Below are experts of layer 5 (counted from 0) of a mixture-of-experts language model. Rows are named up (a neuron's input weights, with its number), down (a neuron's output weights, with its number) and show model dimensions 0-255. Each number is 50 + 12 x the weight over its row's rms, rounded and kept within 0 to 99.
Before each expert's rows: "mostly gets" lists some tokens that are sent to it at least half of the time; "comes after" lists some tokens at least twice as common just before its tokens as in all text. This comes from a sample of Wikipedia text that the model never trained on. Tokens count by the router's weight.

# expert 165
mostly gets: "graduated ", "wrote ", "appointed ", "studied ", "awarded ", "worked "
comes after: "He ", "he ", "==", ". ", "She ", "and "
up0:59 54 63 45 81 42 41 51 41 54 36 54 40 30 65 62 40 51 41 40 55 50 42 35 42 63 35 53 52 56 31 54 61 31 45 31 53 57 55 40 47 37 49 51 66 60 60 47 46 40 57 70 51 47 46 79 59 63 49 48 51 44 50 72 60 51 38 22 44 55 23 51 61 35 62 65 51 60 64 45 63 43 22 62 67 55 61 69 51 69 46 55 70 56 58 48 44 32 54 25 72 51 36 48 50 48 77 38 49 36 36 68 45 55 65 43 38 62 43 47 70 63 47 32 55 52 58 34 38 69 66 55 31 49 42 37 36 49 39 35 50 39 51 50 64 69 47 59 39 68 56 62 60 36 40 32 44 66 48 47 40 36 52 71 66 38 63 41 39 34 62 57 60 20 43 64 48 67 45 56 46 38 41 50 52 54 53 74 49 60 45 45 54 31 60 36 54 56 53 46 58 24 91 50 66 44 68 55 30 44 55 44 49 37 57 38 56 58 40 50 66 33 51 47 38 41 54 40 40 40 44 48 58 42 60 31 54 37 71 58 56 47 25 70 43 52 54 66 57 48 42 44 35 55 53 53
down0:63 59 25 68 30 67 28 30 55 34 65 44 61 54 60 52 40 38 38 72 63 72 54 61 76 45 33 52 49 58 48 63 54 67 45 70 58 69 63 66 72 58 61 47 69 32 66 42 56 32 62 46 64 28 54 46 68 53 46 49 64 47 48 39 56 49 31 30 40 71 72 36 37 38 54 50 52 45 26 33 43 47 42 35 59 53 71 69 60 39 21 33 40 48 38 39 46 41 35 44 46 47 54 46 46 43 39 73 67 57 62 65 41 62 60 51 48 47 49 51 63 25 45 30 44 54 48 69 56 62 48 27 57 38 56 50 52 55 55 44 72 55 28 38 40 51 44 53 32 37 58 57 35 43 40 58 53 43 66 47 75 58 56 58 47 49 55 69 56 60 76 54 67 59 62 45 40 46 64 42 50 55 53 43 52 50 34 50 40 40 52 65 23 70 80 43 44 32 78 57 46 47 47 48 58 39 58 58 53 52 60 47 51 52 48 50 37 60 19 46 40 58 39 60 52 52 56 46 63 43 62 59 43 47 33 40 37 45 45 44 44 68 67 52 43 44 47 44 40 57 47 61 49 44 62 49

# expert 47
mostly gets: "called ", "Pro", "pro", "dis", "reas", "con"
comes after: "201", "200", "202", "199", "198", "197"
up0:56 55 53 45 57 43 39 43 37 68 69 75 60 47 51 52 45 52 49 65 42 56 57 41 65 59 47 60 27 52 50 70 67 34 41 46 51 56 42 44 52 66 47 48 66 85 70 32 59 68 44 36 75 65 65 49 51 74 44 46 52 70 62 54 50 42 50 48 63 70 55 56 27 43 46 62 61 65 46 50 49 62 55 48 35 45 46 50 48 43 51 70 52 63 51 44 77 56 46 30 32 46 59 58 79 53 43 40 57 40 53 52 44 38 34 65 58 50 79 49 36 52 64 51 64 46 47 43 38 33 54 34 51 69 39 41 59 51 48 48 34 59 53 55 52 58 58 49 69 29 68 54 68 52 53 45 55 47 40 39 68 59 63 37 52 56 51 45 33 42 48 51 51 63 51 59 43 35 76 75 49 49 61 60 56 61 43 72 47 59 49 23 42 74 37 65 45 12 48 51 42 52 77 35 50 50 55 44 58 46 75 50 50 20 49 23 31 44 61 50 53 58 50 58 59 60 50 71 60 50 30 67 43 52 58 59 39 51 48 52 42 49 63 62 69 66 52 39 60 27 42 42 55 57 44 34
down0:57 62 59 52 22 51 47 47 45 40 40 56 20 57 44 50 52 47 39 48 58 47 67 61 54 44 57 35 34 56 63 44 90 34 66 44 32 45 72 60 53 42 43 60 45 35 46 50 49 37 31 50 60 70 37 69 38 75 38 47 36 62 49 67 45 38 48 45 49 59 58 39 38 55 54 35 57 47 49 51 55 42 69 67 45 40 53 65 52 48 53 59 41 43 50 49 61 58 64 38 65 55 62 46 40 57 43 55 33 69 59 45 49 48 58 55 55 46 64 42 51 58 55 29 51 82 22 36 49 58 53 64 44 50 48 54 73 53 29 48 36 35 49 55 28 54 56 39 60 53 39 44 47 81 39 36 60 43 60 53 42 57 69 57 49 38 41 36 51 54 60 64 83 60 64 50 45 46 45 35 80 62 49 51 05 30 62 38 44 28 27 64 48 60 51 36 49 42 62 57 50 48 32 45 52 56 54 41 59 39 38 49 44 47 53 44 47 57 51 43 41 62 35 23 68 59 45 67 53 14 49 47 66 53 55 46 42 51 74 60 60 56 49 56 47 50 61 61 31 55 38 43 49 65 44 46

# expert 18
mostly gets: "\\", "{", "mathb", "^", "@", "}{"
comes after: "^{", "/", "$", "\\", "}", "_{"
up0:32 46 42 43 52 55 41 55 57 32 53 52 45 59 43 44 58 49 76 57 63 39 28 40 55 40 72 45 54 49 52 59 57 34 56 55 52 46 55 50 56 54 62 43 56 41 64 62 46 74 50 54 46 39 77 59 53 78 72 56 29 65 57 59 39 54 45 31 48 59 59 52 57 64 41 49 27 43 61 54 53 48 70 12 74 50 61 43 43 50 40 52 44 40 46 57 56 43 45 56 62 63 41 76 44 36 56 31 45 47 44 68 42 59 40 61 48 50 54 47 62 48 60 46 50 76 50 42 54 60 25 53 58 51 25 56 60 74 18 53 54 21 34 45 58 38 38 45 56 55 50 33 46 42 48 64 59 52 62 57 61 44 56 58 53 49 72 51 53 51 65 43 54 50 58 47 55 42 63 54 67 55 29 46 30 39 57 40 45 57 44 66 44 46 46 49 57 57 61 58 49 17 54 40 50 36 56 44 52 54 52 59 32 41 48 62 17 69 41 31 46 36 34 56 63 74 63 43 61 36 34 48 58 59 41 74 46 58 59 52 87 66 54 71 45 40 49 46 50 63 59 32 29 52 73 37
down0:34 33 41 42 41 36 53 46 41 69 40 65 36 50 45 40 51 45 61 35 59 57 55 48 46 58 41 56 81 48 28 57 51 46 57 48 49 36 35 38 36 61 45 33 42 15 63 63 57 55 42 57 55 44 67 55 43 55 43 28 51 59 46 47 40 60 37 51 45 56 47 68 36 64 39 46 57 61 52 46 39 25 36 47 76 57 43 38 54 42 39 56 39 59 42 61 63 51 44 64 47 31 53 22 43 47 51 42 47 17 33 49 66 49 74 48 27 38 62 62 44 51 50 57 35 23 30 67 48 56 61 56 47 64 65 48 31 34 30 55 54 47 36 50 43 75 43 54 57 46 50 53 66 33 47 49 34 66 63 47 62 66 46 63 48 57 52 43 41 61 40 51 47 53 43 40 49 74 68 51 54 42 68 18 56 61 37 66 59 58 61 50 58 60 42 49 46 64 51 24 39 53 29 48 72 52 60 46 53 55 55 51 83 38 45 45 39 40 66 62 51 48 60 61 53 37 63 33 55 36 49 69 25 49 58 53 39 61 45 48 60 66 36 27 58 60 38 29 46 68 37 56 47 48 31 38

# expert 75
mostly gets: "Occupations", "Occupation", "founder ", "deputy ", "director ", "appointed "
comes after: "as ", "of ", "was ", "became ", "is ", "'"
up0:58 23 57 54 46 58 62 42 57 77 53 64 39 42 53 67 63 60 50 68 59 56 41 59 64 39 44 74 23 56 55 48 45 44 35 53 47 30 51 42 59 53 39 60 62 56 62 42 51 71 32 44 67 55 48 57 38 60 23 56 70 42 50 53 67 74 43 46 58 70 46 71 56 61 61 38 57 47 53 69 59 52 52 54 42 47 32 44 43 40 40 60 61 62 44 47 57 61 57 32 44 38 27 55 73 38 63 45 36 18 35 34 41 48 50 32 43 50 64 32 31 55 51 40 49 40 75 52 38 61 51 58 48 50 76 59 64 56 68 56 37 46 63 72 54 48 62 55 61 56 43 62 55 53 58 37 49 51 56 60 32 47 28 48 73 74 47 48 44 51 43 49 36 53 46 45 42 16 55 62 61 48 57 51 28 32 59 45 46 53 43 44 37 53 38 66 29 37 53 65 39 46 50 59 40 32 58 50 50 50 40 28 72 57 69 67 63 32 47 68 61 43 61 63 45 48 50 32 59 61 60 39 30 57 53 38 49 48 43 50 44 43 53 37 36 76 54 63 29 48 48 55 71 58 69 63
down0:32 60 40 32 38 46 32 47 53 36 51 41 36 52 46 57 41 31 53 51 44 40 58 39 51 54 60 44 55 51 31 42 58 45 58 60 76 53 21 62 58 40 55 50 46 43 33 34 68 51 42 27 54 63 39 39 52 55 59 24 44 53 54 14 60 51 47 52 45 38 64 34 49 20 47 81 52 64 52 37 41 41 47 37 38 53 68 37 30 58 37 38 43 50 42 57 77 57 62 75 72 41 63 60 34 24 43 68 66 43 59 55 31 66 47 59 72 47 45 45 34 31 56 67 23 50 41 62 41 32 56 47 35 41 46 36 58 50 33 51 62 55 60 37 49 42 38 39 40 51 52 30 48 40 38 45 44 60 46 44 59 44 65 57 38 57 49 44 34 49 58 56 45 59 37 46 29 64 42 43 42 45 47 64 47 65 53 50 54 46 59 48 63 61 40 51 59 51 42 48 55 44 54 57 51 62 35 64 70 42 55 74 56 48 69 47 67 48 40 59 57 42 54 41 36 72 39 47 64 61 31 38 61 34 41 61 53 29 58 30 57 42 69 53 75 40 45 35 70 34 29 60 45 37 50 58

# expert 88
mostly gets: "Circ", "Label", "circ", "chap", "beet", "incid"
comes after: "(", "| ", "- ", ", ", "; ", "–"
up0:41 62 55 52 56 66 51 51 61 74 67 45 58 59 45 21 52 74 56 45 47 38 56 51 52 42 55 49 60 55 63 34 60 79 43 48 34 53 48 39 52 40 63 76 40 63 58 39 75 51 46 55 58 51 71 58 75 40 63 36 55 64 19 46 51 47 41 63 55 53 34 47 51 61 52 66 55 63 71 60 57 52 46 47 60 46 85 50 52 42 49 34 51 64 51 55 28 53 61 45 65 46 56 42 60 42 58 47 48 50 57 31 62 48 30 56 45 27 50 25 39 58 53 47 64 58 42 32 47 67 57 34 51 46 39 52 60 33 55 49 36 66 72 54 43 41 61 48 40 56 43 66 50 51 50 55 63 57 45 59 44 64 54 37 67 58 70 31 51 59 36 32 45 56 36 56 68 47 43 49 55 33 48 34 44 46 33 68 39 54 38 55 41 44 34 56 37 34 47 42 55 57 57 71 38 41 53 51 28 44 68 43 73 65 47 60 53 52 50 40 11 45 14 58 44 57 33 41 72 47 53 31 35 58 55 38 69 65 43 51 48 68 55 46 62 46 40 41 45 63 67 38 65 24 44 54
down0:59 52 56 54 35 57 53 39 54 56 68 45 38 48 45 53 90 48 31 56 67 31 58 52 31 67 22 69 71 59 33 66 50 71 54 60 33 43 51 28 61 49 42 42 44 82 59 33 34 42 57 39 47 43 48 57 53 42 24 22 34 66 46 44 49 52 30 34 75 60 52 56 56 47 66 42 57 45 45 45 67 44 29 40 39 46 44 49 47 25 51 50 50 68 55 26 55 21 62 60 49 47 86 43 40 34 78 58 35 43 59 42 46 50 36 43 69 57 56 47 48 48 52 46 57 60 48 32 46 35 63 51 41 40 48 55 61 40 28 33 51 39 27 46 49 50 38 39 46 40 52 45 41 52 52 54 47 62 50 48 40 35 59 49 36 66 53 37 61 43 48 56 53 60 58 61 19 55 63 38 46 51 48 35 55 38 46 52 41 49 54 47 64 30 58 38 32 64 61 42 53 47 61 43 57 40 53 56 32 54 52 54 67 43 61 46 42 46 69 58 51 53 60 35 52 50 54 47 49 57 48 68 37 75 58 36 35 55 65 73 54 48 24 61 26 51 50 27 40 47 42 41 58 44 58 44

# expert 13
mostly gets: "October ", "July ", "November ", "August ", "September ", "June "
comes after: "In ", "in ", "on ", "On ", "m", "15 "
up0:47 46 26 34 42 48 46 55 40 61 27 40 66 59 60 40 43 47 50 48 49 45 54 47 56 56 36 45 33 55 83 42 48 37 57 33 30 71 51 59 39 58 36 47 60 40 47 49 70 57 50 54 38 41 60 61 51 42 64 49 51 64 60 45 52 64 42 59 55 63 57 63 57 57 53 51 38 63 35 58 52 49 39 50 52 49 58 51 43 69 52 57 40 68 56 42 54 40 50 59 57 50 33 23 44 66 46 43 46 54 45 45 39 62 64 36 66 44 46 56 31 51 49 63 34 46 52 66 53 63 54 56 53 64 64 44 54 56 33 41 46 51 49 40 62 47 54 69 39 48 20 53 49 45 53 53 57 46 32 49 82 66 55 39 46 39 84 40 51 56 54 60 45 67 41 64 33 49 27 49 33 65 59 37 57 59 51 58 36 43 56 55 76 41 64 37 52 37 73 24 50 45 29 46 58 74 53 65 55 87 62 49 47 38 42 39 48 50 24 82 52 39 24 51 45 48 44 67 53 56 66 46 53 48 45 18 61 20 44 38 50 52 40 53 64 62 23 48 27 47 44 63 54 21 54 45
down0:15 51 52 53 62 45 50 66 14 50 56 43 72 56 46 57 42 39 44 41 45 29 55 64 49 41 57 50 75 32 60 33 49 76 61 45 50 43 45 45 44 57 43 57 60 66 70 49 39 54 49 42 41 48 82 44 51 44 44 49 52 56 55 63 56 38 52 36 55 63 59 56 53 47 45 49 49 51 60 64 49 42 30 50 28 46 45 35 46 56 47 62 52 56 45 34 46 57 52 61 65 45 35 52 55 60 47 79 50 54 52 38 60 54 47 58 48 53 69 42 40 25 55 49 59 42 48 57 48 64 56 43 31 62 31 62 41 40 40 48 57 44 46 55 39 39 61 58 56 52 80 32 49 43 48 22 37 51 76 60 46 52 51 72 34 67 52 78 43 44 60 70 63 43 57 75 64 46 42 59 56 75 45 65 52 69 30 35 53 65 53 33 39 54 43 59 53 71 45 34 52 27 56 50 31 82 46 31 58 52 48 30 38 61 52 49 51 56 58 59 43 38 72 24 49 40 58 37 59 43 57 51 55 55 45 42 43 53 53 50 50 53 47 39 25 64 43 35 59 44 72 73 76 45 62 66

# expert 160
mostly gets: "200", "198", "194", "199", "201", "192"
comes after: "in ", "(", "–", ", ", "In ", "March "
up0:47 54 56 36 44 35 51 69 50 62 54 26 49 46 47 55 44 44 55 78 51 50 66 41 37 41 37 63 52 46 58 39 52 54 33 44 57 46 64 54 58 38 48 60 60 62 83 24 53 47 51 53 58 58 66 56 61 60 42 53 52 72 34 59 50 55 69 50 52 38 51 39 35 28 63 60 44 52 51 50 57 55 52 51 65 76 67 48 65 53 61 71 48 44 51 78 47 35 37 39 60 55 29 32 70 62 58 70 52 49 36 72 66 45 31 53 42 31 70 47 40 49 39 50 46 38 50 36 62 41 49 49 35 63 57 51 54 55 48 37 38 60 54 62 47 39 46 40 51 37 48 58 51 21 46 65 58 33 67 36 55 49 45 64 66 54 37 80 32 36 32 48 84 32 45 57 78 51 38 38 52 33 50 71 55 44 48 54 33 41 37 34 60 46 31 53 62 41 49 37 24 33 50 59 48 51 38 28 49 50 40 44 82 37 44 48 44 57 75 52 46 44 46 53 37 36 58 54 67 51 57 48 66 49 51 46 52 62 56 52 54 47 54 39 46 79 48 48 34 53 40 34 69 35 61 71
down0:48 49 48 51 47 68 48 60 66 44 56 68 64 37 71 44 57 44 37 38 42 70 66 72 55 50 53 50 40 66 60 71 75 54 28 55 41 66 44 47 19 62 56 44 37 41 54 42 52 50 65 53 45 36 58 62 40 67 51 60 68 51 45 34 48 49 50 53 46 63 56 66 46 53 46 56 42 46 57 30 47 62 51 40 59 53 47 37 54 40 59 61 34 39 30 57 27 28 70 58 45 40 64 42 52 35 41 43 54 53 63 50 46 46 46 33 79 33 23 39 44 56 53 49 65 51 34 45 68 59 46 50 50 57 73 57 43 57 54 57 51 25 46 48 45 51 56 60 40 61 34 55 55 59 37 35 43 50 45 71 60 63 52 37 45 53 42 38 67 34 50 55 46 70 52 61 50 58 50 24 51 50 65 48 43 39 52 35 55 59 46 50 47 36 70 32 41 48 49 54 84 67 50 35 68 54 40 64 38 50 51 31 55 57 57 33 44 44 42 58 32 43 33 51 55 85 71 27 56 41 30 55 44 71 63 44 53 59 08 34 39 66 59 46 70 41 58 38 48 55 73 38 46 55 47 43

# expert 44
mostly gets: "10", "Nominated", "11", "seven", "1", "12"
comes after: "| ", "; ", "(", ": ", ",", "N "
up2:56 44 49 72 46 44 67 22 30 41 14 56 53 43 44 68 58 56 51 36 26 58 59 73 43 51 37 51 56 06 44 39 49 53 44 59 52 33 30 32 55 56 52 38 30 63 66 40 51 24 46 60 45 59 70 22 59 60 44 47 44 44 45 33 65 29 53 46 46 35 71 42 49 52 60 49 53 45 48 52 37 51 38 40 45 56 56 48 55 16 47 49 49 63 48 63 58 41 49 37 64 39 48 47 57 56 66 60 51 30 43 44 69 21 45 57 37 49 51 64 56 43 51 42 54 41 31 40 45 54 52 50 44 44 48 45 57 40 59 29 39 57 54 56 53 30 58 80 39 68 38 37 61 51 62 38 48 49 45 40 52 33 53 46 46 49 50 67 37 48 53 61 62 36 63 56 41 45 51 61 35 39 46 47 37 71 44 33 45 58 20 44 41 70 77 59 49 51 49 71 46 25 54 48 29 49 26 56 56 62 43 53 42 53 56 49 71 44 28 58 42 48 59 62 44 64 30 51 61 43 38 40 66 55 57 73 28 51 58 35 57 55 42 51 48 58 61 37 45 38 63 40 43 43 56 44
down2:51 37 44 66 48 33 62 46 55 30 59 76 36 50 47 48 33 48 54 39 68 77 20 47 60 34 66 64 43 50 51 77 49 51 67 49 56 47 43 48 48 31 54 49 43 54 52 46 43 50 56 51 55 50 46 45 52 46 64 48 45 47 64 59 51 42 45 44 49 41 37 58 47 70 55 32 62 47 67 30 51 68 45 25 38 39 67 39 55 47 37 58 60 34 68 50 63 35 53 57 20 37 44 44 58 53 42 49 65 67 66 46 39 66 47 28 48 36 65 32 44 52 86 64 48 58 48 51 75 52 55 45 42 32 38 50 50 33 67 68 42 45 58 53 53 42 54 67 24 56 53 58 61 39 70 63 51 53 76 58 54 46 45 48 59 31 64 51 43 40 54 39 37 64 36 44 71 51 51 38 22 37 56 33 48 67 46 64 45 57 56 36 42 71 35 42 37 50 50 59 40 45 25 42 38 58 41 61 48 44 79 45 46 44 33 36 59 51 24 39 30 52 48 53 55 53 60 68 43 42 36 65 59 54 45 64 46 66 51 35 69 27 46 59 38 42 49 29 67 58 46 47 61 69 45 42

# expert 130
mostly gets: "so ", "too ", "another ", "without ", "As ", "as "
comes after: "as ", ", ", "with ", "well ", "in ", "is "
up0:57 45 29 36 53 56 47 59 53 40 55 59 49 35 61 61 58 61 23 46 72 28 60 39 59 34 42 78 55 66 56 55 57 29 56 41 63 43 39 44 75 58 44 51 36 49 51 48 43 41 64 52 32 56 56 24 35 53 45 64 56 41 78 45 56 47 59 58 44 54 65 36 28 65 52 54 45 48 43 23 33 25 52 62 49 55 49 75 28 47 61 56 40 56 55 76 69 47 49 44 35 54 39 65 58 45 32 53 38 29 63 56 32 35 57 59 39 44 57 50 58 34 61 46 50 57 57 59 50 57 47 62 45 50 65 70 60 58 48 41 47 56 27 65 52 35 53 43 46 54 43 34 40 54 33 78 58 57 34 52 37 58 55 57 70 61 33 57 48 55 33 36 63 67 58 42 42 62 66 54 39 42 47 59 56 54 62 52 47 43 55 41 25 72 43 55 49 61 26 83 47 53 58 39 50 66 47 47 82 38 69 54 45 54 39 43 39 39 65 64 56 22 62 56 41 49 59 37 63 44 54 41 51 44 56 74 51 49 58 52 63 42 40 41 65 38 32 46 43 59 35 60 58 55 62 65
down0:57 45 56 56 50 55 63 51 19 46 59 40 43 67 47 56 48 33 55 53 63 51 51 48 26 43 54 67 39 56 51 36 49 61 56 55 54 51 56 33 41 44 41 68 34 48 58 48 37 40 58 56 44 51 70 56 70 47 62 63 50 53 66 57 55 50 24 61 40 17 35 67 58 51 42 62 54 26 32 46 65 47 48 34 49 53 65 49 59 49 38 54 65 43 38 43 51 39 42 32 35 23 34 64 58 39 46 50 44 71 42 41 43 66 72 52 51 46 63 62 38 60 64 49 51 52 57 46 49 46 65 27 64 42 23 29 45 37 52 25 44 41 43 65 42 48 51 57 72 64 46 48 50 64 40 32 63 75 41 45 62 60 54 46 54 46 46 58 49 59 60 58 52 68 48 39 33 40 40 52 55 80 62 21 63 63 57 53 54 50 39 24 50 52 53 45 43 56 53 50 59 48 47 39 54 76 29 55 51 43 40 39 41 53 42 38 62 60 52 46 55 37 59 60 33 30 29 59 61 26 45 72 49 49 41 42 38 47 49 49 71 54 52 89 39 64 25 30 54 50 48 59 33 22 57 67